Weights of a small mixture-of-experts language model, trained from scratch on English Wikipedia: 177M parameters, 416 GELU neurons an expert.
Below are experts of layer 5 (counted from 0) of a mixture-of-experts language model. Rows are named router (the router's row for the expert), up (a neuron's input weights, with its number) and show model dimensions 0-95. Each number is 128 + 24 x the weight over its row's rms, rounded and kept within 0 to 255.
Before each expert's rows: a language model's description of what the expert responds to; "comes after" lists some tokens at least twice as common just before its tokens as in all text. This comes from a sample of Wikipedia text that the model never trained on. Tokens count by the router's weight.

# expert 26
Description: Digits in tables
comes after: " | ", ".", "| ", " (", " ", ":"
router [123 122 145 133 112 142 168 170 130 146 125 119 125 163 157 163 127 143 127 133 100 128 114 107 154 126 117 155  97 121 100 121 153 170 126 146 159  72 123 107  99 151 155 153  79 125 110 110 115 129  97  97 144  85 139 135 144 116  94  75 118  85 163 146 106 133 140 123 148 166 157 153 105 154 149 163 152 127 127 125 165 114 149 116 122  96 120 119 107 103 143  84 148 113 136 117]
up3 [173 118 177 154 152 118  99 177 137 128 121 132 120 133 138 142 125 118 123 133 110 131 140 109 114 125  97 124  93 116  67 107 130 125 152 143 151 101 105 110 106  95 203 128  92 104  91 134 132 127  86 139  96 128 161  99 144 131  83 123 101 114  95 103 136 116 144 113 132 129 133 139 108  80 161  97 141 112 125 137 129 146 138 156 128 104  73 140 108 157 112  89 140 182 115 151]
up4 [147 127 168 134 131 127 121 165 134 142 114 102 111 186 131 138  96  99 100 190 154 143  91 137 118 126 129 144 136 113 125 104 125 129 131 136 116 108 105 157 125 125 144 148 106 150 122  90 154 160  87 152 165 120 136 126 116 133 120 130  96 142 101 171 104 159 166 103  94 124 182 112  98 116 131 173 100 137 122 120 111 122 138 157 153 155 140  94 149 122  86 112 195 132 141 139]
up5 [100 107 166  79 103  99 176 175 124 127 109 123 115 135 115 131 161 101 100 114 119 120 146  92 126 116 125 136 138  93 111 126 130 124 130 169 154 122 150 130 132 133 126 161 130 162 114 177 111 107 127 119 163 133 128 135 135 129 126 133 114 136 149 126 108 120 138 132 116 155 112 136 132 143 116 133 143 135 162  99 129 125 133 129  90 128 120 108 135 133 203 146 141 113 169 131]
up6 [126  73 140 114  88  98 170 119  85 144 127 119 126 111 128 141 188 113 133 145 102 130 117 136 116 169 136 149 127 102 133 153 119 129 110 116 132 151 155 105 119 157 172 150 126 109 112 147 129 119 103 125 134  93 101 120 124 158  73 151 123 138 125 119 113 146 129 100 112 158 144  94 116 144 103 127 138 143 124 104 165 137 117 140 152 138 160 125 148 127 140 164 175 154 134 221]
up7 [119 139 124 126 142 140 134 150 102 162 123 112 105 172 122 152 146 125 121 123  99  97 107 130 103 117 123 157 177 129 103 136 122 134 183 127 105  98 105 131 140  87 111  93 166 149  81 100 126 101 142 121 134 152 102 131 121 129 141 149 153 123 126 175 113 117 137 111 121 144 172 100 158 117 124 148 136  83 127 126 152 128 111  94 130 106 111 127 136 135 144  92 122 104 163 152]
up8 [152  92 168 139 116  64 155 117  88 148 133 133 174 101 131 152 117 153 137 119 129  99 118 173 171 127 104 139 151 119 138 152 121 127 123 127 117 124 126 130 104 188 100 139 133 142 152  60 145 140 111 161 189 127 147 120  96 141  88 107 117 136  81 152 121 137 110 138 158 147 152 185  82 133 137  94 150 113 150 114 180 126 102 103  93 117 126 118 129 133 137 108 140 147 152 101]
up9 [102 121 117  95 157 140 164 137 129 110 125 159 130 140 118 119 110 117 136 144 109 113  92  56 189 118 150 104 124 174 114 108 114 178 103 169 123 116 129 130  98  90 120 174 154 149 112 145 148 116 117 171 132  96  77 143 111 116 145  84 118 100 119 177 130 140 132 109 132 187 151 145  96 151 116 109 119 140 119 141 115 134 146  93  97 129 124 119  88  99 178 105 168 111 144 145]
up10 [103 137 169 138 110 121 138 144 146 116 174 122 135 161 116 166 177 172 131 174 163 132 109  70 157 129 100 127 141 112 128 105 146 144 143 158 140 109 120 105  89 114 125  95 102 109 148 119  76  78 118 145 152 100 114 158 139 139 140 150 118 135 100 173 140 151 149 139 145 109 167 151  81 139 128 134 181  86 117 102 135 101 152  99  76 126 148 143 107 140 119 105 162 107 156 152]
up11 [121  74 111  87 131 103 101 132 116 145 128 166 156 176 112 148  82 147 118 147 127 128 137 123 154 111 152  99 123 130 125 159 146 138 159 128 135  77 140 131 102 127 121 114 106 136 104 153 142  93 113 151 127 104 107 132  70 127 155 111 177 102 102 163 112 165 113 190 131 119  78 146 116 145 113 126 162 132 135 143 151 104 130 162 139  84  95 101 115 130 165 122 166 144 144 146]
up12 [110 101 168 123  77 154 109 153 126 151 149 138 127 138 132 161 138 111  85 161 135 154 125  81 118 140 115 101  98 113 124 130 127 123 187 172 152  85  78 105 157 164 142 126 127  92  99 105  79  93 111 124 152 140 129 122  94 123 112  55 178 156 177 135  85 144 143 159 125 132 161  99 151 141 130 134 122 102 121 120 100 110 154 121 162 129 103 112 113 139 167 100 116 157  79 168]
up13 [139 154  98 137 131 124 127  98  85 100 144 118 136 170 130 168 107 161 107 141 101 130 137 100 125 114 122 126 103 163 113  92 128 120 150 144  89 154 139 114 112 160 139 131 139 115  75  94 140 112 180 146 118  86 135 102 107 108 122 134 133  98 157 168 111 122 116 168 178 165 117 136 171 142 116 119 141 130 155 112 120 139 126 172 102 100 130  86 113 117 144 140 133 113 119 188]
up14 [108 130 165 125  90 159 117 135 130 118 130 119 104 120 122 139 136  96  82 133 126 148 128 107 167 118 130 113 109 130 111 135 108 141  94 118 136 188 133 122 118 133 108 135 153 159 136 100 103 150 103 144 142 128 130  90 128 131 158  58  68  71 112 171  96 145 117 122 135 117 132 134  96 115 129 151 124 120 118 134 127 116 114 116 120 102  80 128 128 119 118 148 139 108 165 129]
up15 [137 161 134 143 136  76 137 143 143 101 170 129 111 120  83 127  96 145 121 132 120 138 140 121 102 118 153 140 108 143 160 144 161 104 172 145 134 138 135 112 126 145 126 160 145 112 108 136 134  71 103 118 176 127 107 137 160 143 163 121 129 119 130 129 143 130 123  99 128 150 135 150  93 160  82 118 128 143 144 136 133 112 123 130 106 128 148 125 141  69  89 128 122 155 179 110]
up16 [ 90 103 122 121 146 112 127  86 106 139 137 130 102 122 142  89 210 128 118 151  90 127 143  91 158  85 124 112 127 130  94 155  82 121 147 144 110 109 164 100 137 113 144 124 117 110  84 123 159 101 110 152 115 130  94 157 122 141 121 103 125 124 129 152  99 151 122 123 114 108  93 162 120 145 135 115 127 110 138 103 161 156 103 132 109 168 117 136 112 133 142 110 115 118 101  99]
up17 [138 126 149 138 113 148 172 101 133 138 131 120 110 138 160 130 125 144 100  99 112 135 132  97 112  97  90  98 110 112 153 150 126 177 147 147 145 125 160 110 136 109  95 124 163  95 122  92 138 117  85  77 120 128 134 130 127 121 164  77 101 127 165 121 148 123 180 133 107  93 137 169 133 167 117 140 143 152  93 154 110 120 131 143 112  91 128 112 153  88 127 106 128 169 106 172]
up18 [107 103 108 143 132 121 101 124 132 130 146 117 154 143 134  94 138 132 133 148  86 104 152 122 146 123 130 146 120 137 114 140 120 144 177 112 113 159 162 144 130 134 115 126 130 119 123 148  92 137 136 117 132 111 120 132 142 158  98  96 124 128 129 183  74 113 174 128 125 107 103 117  90 119 127 119 159  99 126 147 142 140 140 138 114 104 136  91 116 167 133 125 171  98 169 127]
up19 [153 115 135  85 121 122 135 160 153 119 135 114 120 152  90 168 154 124 124 148 137 141  99 137 158 140 155 128 129  96 146 114 166 145 135 123 150  91 119 131 114 119  78 137 123 141 138 126 158 136 130 141 149 143 136 141 116 127  61  91 101 108 109 116 131 128 109 121 124 144 173 106 101 130 158 163  96  87 155 134 135 120 153 127 155 119  98 134  99 155 122 148 136 139 125 108]
up20 [128 133 153 145 102 145 122 143 207 146 113 134 132 131  97 137 142 169 141 179 114 146 114 106 177  94 155 138 146  85  62 125 124 106 134 125 140  96 147 116 104  78 145 131  78 141 138 131  93 150 171 149 156 196 139 140 121 119 108 160 115 156 122 109 137 109 118  77 163  86 126 179 135 140 140 120 168 102 134 133 168 141 162 148 137 101 146  97 119 179 104  97 137 118 176 100]
up21 [116 110 108 144 112  89  77 155 157 133 140 139 102 176 104 122 132 132 141 137 140  87 115 142 112 115 180 154 154 124 128 140 115 193 129 143 121  86 127  61 118 121 162 154 127 101  93 118 189 117 139 146 135 127 109 139 117 118 124  90  91 126 151 108 101 184 128 149 135 122 142 121 107 125 121 115 166 100 114  89 120 145 109 141 151 157 109  85 137 156 166 128 186 102 154 136]
up22 [151  66 163 141 144  80 135 149 144 129 130 148 110 141 142 134 111 116 112 149 121 135 139 119 139 115 153 142 135 130 139 121 106 159 104 124 166 150 117 107 116  95 152 147  95 123 141 142 117 183 114 123 140 152  75 129 131 123 153 123 110 164 130 126 111 125 144 119 148 107 124 135 112 167 152 114 103 122 192 142 161 130 131 194 117 107 152 154 125 128 131  81 119  94 104 134]
up23 [107 107 117  95 110 120 157 127 122 147 107 121 103 159 114 138 114 135  96 130  93  96 107 112 147 110 117 119 105 166 168 104 148 153 150 111 129 140 187 151  92 123 108 119 105 133 103 128 154 126 116 130 142  83 113 134 138 121 145 120  83 162  88 139 103 110 114 132 154 147 154 148 129 112 151 108 155 148 138 102 127 125 150 153 131 120 146  83 127 136 149 119 174  90 150 103]
up24 [119 127 160  93 141 127 170 132 127 128  54 134 137 118 136 137 129 138 124 104 168 156 153 146 171 136 141 132 160 152 146 164  87 170 121 159 132 151 157 125 138 150  97 138 163 160  68 119 133 172 133 137 159 130 142 131 119 127 183  92 166 115 188  90  93 139 119 129 110 119 168 162 145 129  97 149  93 158 125 124 155 133 157 159 121 144 128  77 102 142 160 130 128 122 132 116]
up25 [133  79 165 163  94 134 134 137 126 155 146 126  97 111  87 102 140 107 110 109 115 133 110 156 122 122 132 144 137 106 126 133 122 124 128 126 138 108 147 132 134 122 117 155 134 140  92 139 167  73  78 147 195 157 155 142 105 162 109 124 116 113 169 110  89 129 153 130 109 127  79 142 120 128 133 130 101 130 143 148 143 141 139 129 117 120 100  98 117 187 129 105 133 119 158 138]

# expert 9
Description: Table separators, conjunctions
comes after: "1", ".", "2", ",", " ", " | "
router [126  77 168 130 130 112 168 135 124 162 137 121  93 147 109 111 180 130 129 109 132 129 110 101 148 122 131 173 159 139 139 132 152 124 135 121 160 125 165  67 112 127 123 110 123 137  99 112  82  90 109 129  95 110 128 143 149 145 117  62  95 120 178 130 117 133 152 118 101 122 153 123 131 179 133 168 126 153 119 136 146  99 132 135 109  99 101 102 118 103 155 106 118 126 125 179]
up3 [130 140  47 132 117 151 145 142 149 141 126 137 141 131 124 114 135 147 136 150 113 132 120 114 179 128 115 139 112 112 118 102 180 117  78  98 122 135 135 145 122 123 163 125 143 161 109  52  83 146 155 112 141  74 131 141 162 124 100 132 123 133 122 102 131 122 117 120 142 134 133 144 130 113 101 117 123 154 136 124 171 129 124 138 146 109 134 138 130 113 171 100 137 104 128 108]
up4 [138 117 141 124 108 125 139 176 119 110 122  92 126 150 119 122 186  77 110 127  99 112  98  79 108 134 164 117 120 114 109 125 169 158  69 157 169  87 137 137  93  87 106 116 134  90 161 147  95  57 102 112 100 126 142 119 119 150 137  93 136 147 140 138 124 158 135 117 122 135 128 153 124 135 118 110 143 123 106  89 128 107 124 161 133  98 114 118 142 110 133 121 171 154 125 162]
up5 [149 135  77 131 131 125 164 108 155 139 111 120 168 140 137 136 134 169 127 126  92 116 122  60 124 103 128 149 131 139 132 144 116 138 113 147 109 172 146 136 105 116 124 115 100 146 141  97 143 121 142  96 108 132 118 155 144 163 117 143 138 124 138 120 111  77 171 128 147 145 138 157 125 181 126 155 133 118 132 127 106 112 101 143 112 127  89  84 140 128 108 135 131 113 179 130]
up6 [155 105 145 114 102  72 144 177 128 172 134 146 101 128  95 111 132 154 112 126  90 122 111 143 146 119 139 179 162  97 130 140 104 157 101 180 147 157 136 141 116 183 143 108 143  95 125 109  91 140 146 127 133 151 112 147 158 142 120 109 104 132 175 147 118 148 110 154 124 141 136 120 133 179 115 171 122 133  73 157 164  95 128 155 118 138 120 131 140 108 131  77 119 182 125 136]
up7 [134  98  95 116 156 158 161 156 109 102 106 110 133  87 123 142 111 131 112 130  57 106 111 129 156 112  98 127 163 133 132 170 136 140 164 146 168  95 119 132 150  93 123  85 111 146 106 100 151 119 171 152 128 138 130 103 140 132 109 150 114 137 141 162 141 138 113 100 126 156 137 140 100  78 174 137 117 126 145 130 151 110 111 120 134 104  87 108 125 177 152  99 115 122 104 124]
up8 [108 108 137  97 139 139 137 164 146 142  93 113 118 105 107  88 174 153 106 104 112 151 118 113 107 118 120 160 132 148 145 132 142 157  81 129 153 107 112 139 109  98 103 156 112 116 118  87 128  90 120 110 121 143  85 134 137 160 133 118 136  97 146 149 126 113 171 137  96 147 127 182 115 180 133 127 135 120 108 150 152 118 128 149 132 128 101 120 124 149 144  68 100 163 138 155]
up9 [111 144  90 158 151 113 151 134 106 138 147 117 125 111  85  94 128 122 128 123 131  81 156 128 122 126  92  93 140 143 133 160 164 133 162 167 166 147 135 100 130 140 148 139 136 131 135 104  96 151 112 104  97 118 136 111 103 160 108 131 137 163 143 119 139 135 148 138 113 186 151 124 112 136 116 168 105 117 102 123 129 107 124  98 114 158 121 152 129 114 158 114 129 131  86 155]
up10 [124 139 139 137  96 136 145 155 184 156 113 113 120 135 147 115 156 108 132 153 142 127 113  60 170 123 136 166 121 139 139 127 180 105 106 163 120 143 105 123 120 138 107 101 116  65 149 160 122  99 125 176 117 136 135 140 111 146 151 121 102 128 119 135 145 143 176 135 123 128 111 165 115 142 140 160 109 132 156 171 141 100 147 180 122  57 117 100 110 155 138  77 126 141 124 162]
up11 [137 110 178 133 103 122 155 151 124  84 125 119 155 136 149 116 149  90 139 132 117 159 144 117 107  98  77 136 144 177 121 103 139 118 122 123 140  65 124 116 111 102 119 121 110 175 109  89 134 163 100 127 145  94 131 129 134 132 139  85 123 137 139 132 123 140 114  95 107 151 138 118 117 112 173 137 144 127 144  87 147 121 156 123 116 107 158 111 137 144 106  80 136 147 125 108]
up12 [ 95 135 155  74 117 124 145 149 130 153 134 150 118 103 122 117 115 156 128 157 115 117 116 101 159 127 129 143 114 163 102 134 136 113 117 111 123 105 115  82  78  88 159 144 112  98 130 112 113 137  78 141 146  97 115  88 131 110  91 131 131 113 129 143  66 145  95  81 157 136 145 125 143 104 176 122 112 114 146 131 121 162 114 171  78 137 139  85 134 155 140 107 161 146 155 156]
up13 [125 146 135 148 121 128 147  94 116 128 136  79 188 123 117 105 205 136 128 130 117 128 102 140 138 103 167 157 141 135 130  83 143 145 115 113 157 109 160 158  96 103 132 149 154 104  90 132 187 111 124 125 135  90 126 140 103 114 109 128 131 111 114 124  92 106  86 134 138 163 160 120 160 132 148 161 169 139 144 155 160 110 121 126 142 138 108 127 128 154 136 124 120 156 110 150]
up14 [151  79 130 137 136 129 123 155 138  85 138 109 133 114 121  95 142 103  79 144 115 134 148  87 165 126 162 160 103 171 122  93 160 123 134 122 124 103 156 112 123 149 152 148 111 154 157 116 143 112  95 162 138 131 105  91 140 128 144 128 126  61 117 124 151 143 122 112 121 161  84 147  94 106 148 117 139 163 158 107 145 148 111 149 113 125  62 118 169 193 127 122 123 170 175 166]
up15 [117  85 147  92  21 127 173 182 122 142 133 137  94  94 159  98 141 130 103 133 148 131 127 139 127 107 150  83 139  94 108 104 147 142 126 100 140 148  83 111 106 157 195 118 111 103 100 142 151 119 105 151 155  88 131 143 158 114 113 117 105 107 182 117 153 165 120 138 136 150 172 119  77 125 157 112 135 123 122 146 131 148 129 125 137 113 151 139 138 107 143 131 182 141 157 153]
up16 [132 131 154 102 133 121 108 144 127 121 173 159 120 136  95  75 138 143 104 142 117 139 124 155 113 109 150 143 126 138 125 113 136 115  90 151 104 118 112 102  96 120 159 106 163 182 108 128 159 130 147 162 139 108 127 142 139 146 151 114 110 144 148 106 120 116 153 141 118 160 121 127 128 185 110 135 128 138 118 117 126 146 122 169 124 122 141  96 118 130 179 115 108 160 153 171]
up17 [151 122 118  66  93  81 162 148  80 109 137 117 131 136  87 109 120 120 140 137 117 112 100 123 111 116 155 135 112 150  96 143 116 138 119 101 100 142 134 143 132 126 109 125 107 104 151  98  81  95  78 149 142  89 161 123 148 176 148 141 142 108 144  96 107 129  99 124 153 110 119 135 122 112 143 141 141 155 111  81 115  96 119 148 116 122 134 104 107 112 159 114 139 149 146 115]
up18 [165  95 123 110 110 100 124 135  97 133  92 131 112 155 123 100 148 135 114 145 110 150 109 128  88 113 123 127 155 109 156 164 128  93 184 121  88 125 134 142 143  83 146 128 119 120 135 148 126 109  84 121 119 134 146 126 121 129  90 142 140  75  89 114 104 149 101 112 127 145 145 131  97 141 155 180 133 119 128 111 104 148 124 116 148  98 108  93 151 121 108 125 152 153 119 109]
up19 [137 115 152 113 150 115  91 172 180 109 151 133 104 148  48  90 110  86 118 142  76 110 122  98 134 123 109 138 124 112 120 131 131  98 113 104 146 124 134  95 131 142 133 107  83 108 142 137  97  77 101 134 132 106 141 110 188 166 134 128 114 146 131 162 123 178 158 114 123 124  99 146 107 108 156 131 156 129  68 120 143 139  95 179 114  92 129 113 164 129 126 100 163 157 108 111]
up20 [159 133 158 155 113 144 185  95 193 115  74 110 124 100 113 145 103 156 112 122 161 103 148  98 171  97  99 120 134 127 101 107 146  98 108 147 143  87 130 107 152 123  83 187 120 149  69 136 117 135 161 106 178 145 102 152  96 120 108 108 128 100 127 140 103  96 133 133 156 133 155 159 114  94 110 152 138 132 130  91 133 156 126 122 117  90  87 113 117 130 168 119 134 139 111 126]
up21 [104 106  96 106 127 155  97 191 143 120 125 118 175  80 127 140 149 108 124 130  89 109 159 107 141  82  98 111 137 140 122 178 119 133 100 128 127  63 135  98 125 130 154 120 101 137 102 116 130 107 116 127 129 122 171 116 108 146 135 122 132 121 149 101 146 123 168  99 107 145 148 141 130 161 122 130 121 109 130 137 120  86 150 154 141 143 105 141 143 107 174 118 159 131 114 113]
up22 [105 116 138 168 100 114 143 126 130 141 113 151  99 109 139 138 146 162 115 157 118 130 115 130 145 119 130 112  93  95 115 127 159 144  89 161 126 122 142 123 134 145 112 188 124 135 110  85  71  83 108 148 112 134 110 156 115 157 121 132 167 144  86 128 117 173 136  94 128 155 110 180 110 125 152 151 109 123 136  59 144 152 143 169 152 120 173 153 140 126 117 123 102  68 134 104]
up23 [ 83 129 154  97 105 147 129 102 161 127 129 143 138 133  99 125 122 123 107 117  71 127 132 118 140 117  95 189 150 116 112 113 137 142 127 136 147 133 147 117 114 157 161  98 154 127  87 115 176 129 139 141 143 109 118 101 119 127 156 122 122 137 137 111 100 116 117 129 150 178 104 116 151 105 142 128 141 116 106 115 140 141 159  96 125 162 138 108 141 155 142 126 107 133  83 148]
up24 [134 129 123 147 105  97 117 145 129 165 121 140 103 110 139 135 103 140 141 144 143 105  80 136 116 129 160 114 120 153 151 182 158 116  98 133 187 117 158 102 111 114 108 161 113 173  91 111  77  94 121 173 145  69 115 136 127 151 129 120 158 130 155 147 109 109 110 131 136 129 105 157 141 101  94 177 141 117 138  94 137 128 156 139  82 123 140 106 121 151 140 134 149 129 158 155]
up25 [113 125  96 118 150 102 121 140 165 170  98 132 119 134 104 139 110 127 141 152 117 131 128 143 131 125 118 132 124 111 125 151 122 130 118 162 119 127  89 146 122 145 128 136 109 124 115 108  65 151 117 151 153 171 104 137 119 149 174 117 138  96 130 183 109 146 126 111 163 151 124 191 151 131 129 125 149 113 133  89 121 103 137 141 134 124 130  99 137  75 123 119  87 111 127 136]

# expert 17
Description: Years and broadcast media
comes after: "2", "1", "–", ", ", ":", " July "
router [103 138 104 118 123 124 116 157  74 126 149 156 111 117 104 143 130 101 131 127 122 136 131 102 126 118 154 151 139 101 124 131 161 141 157 139 135  84 155 129  75  95 149 126 115 111 108 118 104  76 125 121 125 126 145 112 138 145 122 105  95 106 200 141 127 103 168 130 144 176 148 123 113 162 100 140 149 127 115 149 134 171  86 154 112  96  66 107 128 124 160 138 154 125 163 110]
up3 [147 142 109 143  92 153 144 145 133 127 173 138 119 158 118 128  98 126 116 124 124 160 135 139 146 112 158 106 162 131 155 169 105 141 130 166 160 128 148 138 107 118 138 130 123  99 117 153 106 142 129 127 147 121 158 145 125 140 138 132  71 122 134 123 151 133 120 140 118 137 116 107 158 155 149 124 154 146 132 158 188 124 128 156  96  91 144 108 187 203 160 122 173 128 117 122]
up4 [109 105 124 137 159  82 150 134  59 169 146 148 141 114 102 160 171 114 129 117 124 113 144 105 143 130 123 117 104 118 131 103 123 164 122 169 124  70 110 104 119 100  97 149 135 127 115 148  80 110 134 189 150 113 135 150 162 130 130  93  54  88 160  98 112 139 143 148 110 147 135 139 160 152 137 125  85 141 149 119 118 136 140 162  70 149 119  75 148 170 142 124 122 111 120 143]
up5 [148 109 123 114 162 132 103 106 150 149 163 177  91 160  89 122 110  89 147 147 146  94 149 130 125 129 138 135 108 103 147 116 119 174 128 125 148 130 123 110 138 112 148 149 118  55  52  84  99 151 156 162 133 102 135 139 130 135 135 141 110  90 121  96 142 149 105 130 117 144 144 104  94 111 134 161 189  67 121 115 160 129 122 133 134 157 105 115 149 132 126 138 148  82 103 115]
up6 [134 107 142 100 101 120 116 159 153 124 124 108 123  99 135  74 152 113 124 132 128 141 122 160 117  97 107 109 149 152 138  77 133 149 173 160 104 101 146 116  99 113 102 106 112 127 100 143 153 101 115 139 120  80 165 111 126 133 158  83 127 135 129 138 105 143 188 104  97 124 191 113 150 160 136 136 171 169 120 148 141 108 130 110 122 110 105 139 118 144 172  93 142 138 142 104]
up7 [130 144 140 111 138 124 152 139 111 130 135 115 107 119  82 126  86 131 138 139 125 113 112 148 130 103 180 127 166  85 166 150 128 117  93 147 139  90 189 141 119 166 113 126 184 138  96 119  77  84 128 125 156 145 140 125 118 140 137 152 111 156 122  94 118 122 107 135 111 150 112 126 164 100 144 105 114 155 115 117  99 129 163 178 131 100 124 116 116 132 132 106 121 109  86 120]
up8 [ 88 125 109 121 134 127  91 147 153 146 127 129 143 146  92 149 128 102 114 140 101 107 120 149 142 116 117 134 120 149 105 132 172 108 136 135 104  71 105 104 125 152  88 105 113 144 134 142 114 152 123 122 108 130 181 107 124 157 115 120 127 129 144 112 111  97 100 129 153 131 160 144 130 126 146 144 138 125 117 110 120 111 104 154 107 122 111 110 105 116 139 128  90 158 171 102]
up9 [116 129 112  78 118 145 130 139 106 118  94 112  92 129 124 110 173 127 109 142 109 149 135 139 203  95 156 150 121 120 142 128 134  85 101 157 120  84 162 153 150 131 142 143  95 116 178 116 104  93 130 185 118 102 125 108 171 137 112 136 101 123 180 132 103 113 148  89 115 174 143 138 121 141 144 151 117 113 151 115 159 132 115 133 113 124 147  95 158 171 149 147 137 111 132 132]
up10 [141 112 142 137  73  73 163 104 110  96 109 127 106 123  95 123 131 142 131 126 114  84 120 114 138 133 139 160 115 112 126  99 124 164 146 158 106 146 141 105  93 143 134 148 153 132 113 121  69 115  92  96 129  57 100 117 112 132 132  74  92 124 179 108 110 108 131 136 175 186 176  99 108 129 120 180 110  89  99 125 116 172 172 161 158 117 105 130 119 122 152 130 101 155 148 184]
up11 [115 106 110 122 142 152 140 129  95 119 151 149 123 164 125 166 146 103 139 121 171 109 144  92 162 127 125  97 137 162 133 100 137 124 117 135 115 129 140 154  97  83 125 146 113 144  96 132  91 128 141 158 144  93 126 109 180 176 110 110 110 154 125 126 139 144 160 135 105 131 136 203 129 149 126 129 137 131  58 119 111 117 125 150  84 109 149 126 113 121 134 103  96 169 118 115]
up12 [133 117 105  93 112  98  90 120 141 165 146 131 135 122 121  99 160 148 110 146 100  97 102 142 124 101 156 124 156 110 134 166 101 152 137 140 137 111 119  87  96 122 111 118 139  76  75 154 146 100 134 117 162 119 151 142 120 123  92 112 109 167 152 139 126 149 122 129 128 134 134 118 114 125 106 172  97  88 127 130 133 106  96 131 118 127  89 128 133 124 109 153 156  94  97 132]
up13 [119  90 107 153 147 183 163 162 138  87 132 143 123 110 127  91 126 132 122 127 145  89 132 124  98 133 147 161 147 127 153  86 134 144 116 131 181 116 135 126 119 129 110 143 106 121 114 108 151 145 141 140 169  97 128 134 144 100 158 127 128 108 133 122 149 114 130 106 101 164 128 109 131 109 100 125 155 110 143 101 134 175 166 101  98  98 106  75 141 123 150 114 173 160  86 132]
up14 [100 122 119 118 206 123 128 142  44 108 123  96 114 131  97 137 133 122 122 137 118 165 135 113 198 108 130 111 113 141 152 127 133  92 112 150 140 146 165 150 132 121  96 144 142  71  84  94 136 117 132 101 134 105 116 111 156 132 105  95 116 145 158 104 166 123 107 105 118 154 145 135 103 119 136 144 162 139 151 156 130 112  97 113 100 112 131 117 142 111 115 171 167 157 131 109]
up15 [145 142 194 145 140 133 111 116 154 141 132 170 114 179 110 138 176  82 107 167 153 153 120 112 115 143 157  90  89 129 118  90 159 108 115 125 105 120 133 116  69 131 156 134  93 105 111  97 136 150 132 154 104  92 111 154 156 150 120 114 127 115 114  96 108 138 205 117 154 184 120 123 161 155 175 139  91 140 134 113 122 102 153 117 129  83 130 102  66 152  96 128 145 127 157  93]
up16 [139 139 107 112 152 161 143 156 158 132 172 150 133 178 155 144 153 104 110 151  86 106 138  89 141 100 120 126  71 106 138 140 114 168 161 113 134  89 137 127 120  67 151 113 154 108  99 119 122 107 174 136 128 104 120 119 141 164 123  96 114 140 129  52 141 120 132 143 121 106 132 127 115 105 152 122 111  69 120 143 154 164 125 121 119 148 117 113 129 137 132 112  87 106 138 130]
up17 [104 129 118 137 134 134 133 131 147 141 154 118 126 146 108 148 125 122 101 135 138 124 130 100  87 104  90 169 182 144  69  85  99 162 122 116 104 125 102 125 115 151  90  98 119 115 132  86 136 107 161 123 104 127 112 128 127 167  90 105 125 140 122 158 115 100 142 161 130 146 125 140  90 165 109 126 124 187 156 117 153 175 183 132 110 127 101  92 114 118 116 119 122 160 117 103]
up18 [116 133 171 154 126  91 145 102 162 122 134 119  69 128 132 139 162  95  92 141 106 151 143 106 122 107 128 121 148 133 102 137 189 147 113 141 116 132 164  87 120 135 160 153 106 118 166 126  98 111 125 121 125 142 132 119 108 131 120 117 132 129 138 146 119 110 165 133 147 173 132 175 140 129 141 154  81 144 132 145  64 145 168 128 107  94  70  88 128 118 108  97 125 124 127 115]
up19 [151  54 155 108 152 131 112 106 125 143 120 150 111 133 130 169 114  87 139 106 169 157 126 130 116 126 140 157 122 112  74 124 130 131 133 152 137  99 137 116  97 176 123 171 111 130 129 129 116 122 135 132 127 101 137 134 133 159 119 107 110  95 110 107 116 162 131 126 155 148 156 150 108 116 106 131 138 111 150 102 128 104 117 153 106  91 124  95 128 154 131 143 110 126 136 130]
up20 [106 137 108 165 120 133 154 145 114 157 140 114 142 129 132 159 151 111 129 173 128 122 148 152 109 138 111 129 111  93 112 128 149 128 128 116 132 151 131  97  67 124 114 114 126 122 134 100 141 120 112 146 101 108 108 117 136 136 147 119 124 187 176 105 115 115 176 137 156 141 139 117 116 143  99 132 104 107  96 132 117 157 130 162 122 101 128 156 122 100 143 137 138 128 115 138]
up21 [156 117 162 111 139  92 119 168 133 109  95 105  93 155 134 154 147 150 117 112 125 124 174  84 114 105 110 169  77 117 127 117 176 150 108 130 144  95 162 119  94  53 109 147  87 137 149 105  96 131 143 142 101 111 113 139 133 140 135  98  95 137 165 138 150 116 130 153  98 149 139 190 127 147 141 142 132 122 134 147 125 121 121 105 112 118 119 100 115 158 152 114 174 148 156 140]
up22 [162 113 164 104 159 159 144 123 177 149 139 160 123 103 122 130 124 125  70 137 143 115 173 107  90  94 103 120 123 117  93 162 146 124 161 147 179 137 116 144  99 158 125 129 133 110 159 110 126 151 140 106 110 136 148 131 158 151 135 100 122 174 159  92  57 164 135 110 160 116 138 138 136 144 125 129 109  93 153  81 150 147 130 139  93 132 126 128 144 112 161 111 166 101 104 145]
up23 [133 115  71 127 118 148 130 147  86 118 124 150 133 136 117  99 142 132 109 132  90 134 139 129 126 137 156 139 133 114 145 108 137 136 106 128 173 145 156 136 140  80 144 126 135 139  92 127 102 109 113 141 129 133 128 124 136 151 148 128 103 112 141 124 154 139 145 146 138  78 106 162 121 116 153  80 126 139 152 112 170 134 138 150 150  90 104 143 115 121 162 125 164 152 120 119]
up24 [100 146  93 120 112 134  92 105 130 126 113 172  92 126 122 157 105 101 104 104 134 118 117 106 135 134 116 156 112 113 152  87 147 151 133 125 134 150 111 131 135 113 165 184 139 122 140  92  55 165 125 115 128 121 105  98 107 123 150  73 169 105 128 197  92 117 128 138 144 163 140 155  99 112 108 151 163 147 105 111 113 118 117 113 101 129  96 121 117 107 155 115 125 118 138 149]
up25 [139 132 132 127 117 137 114 169 135 114 150 129 106 129 119 127 126 119 114  96 109 154 124 118 149 147 139 112 163 103 105  86 141 151 147 179 148  95 116  94 154 129 120 118 100 156  50 137  78 151  86 102 148 144 138 146 144 143 143  96 120 124 125 139 117 122 150 136  72 132 140  95 113 130 145 135 146 109 158 127 157 119 104 150  97 130 124 114 139 139 120 132 134 150 125 144]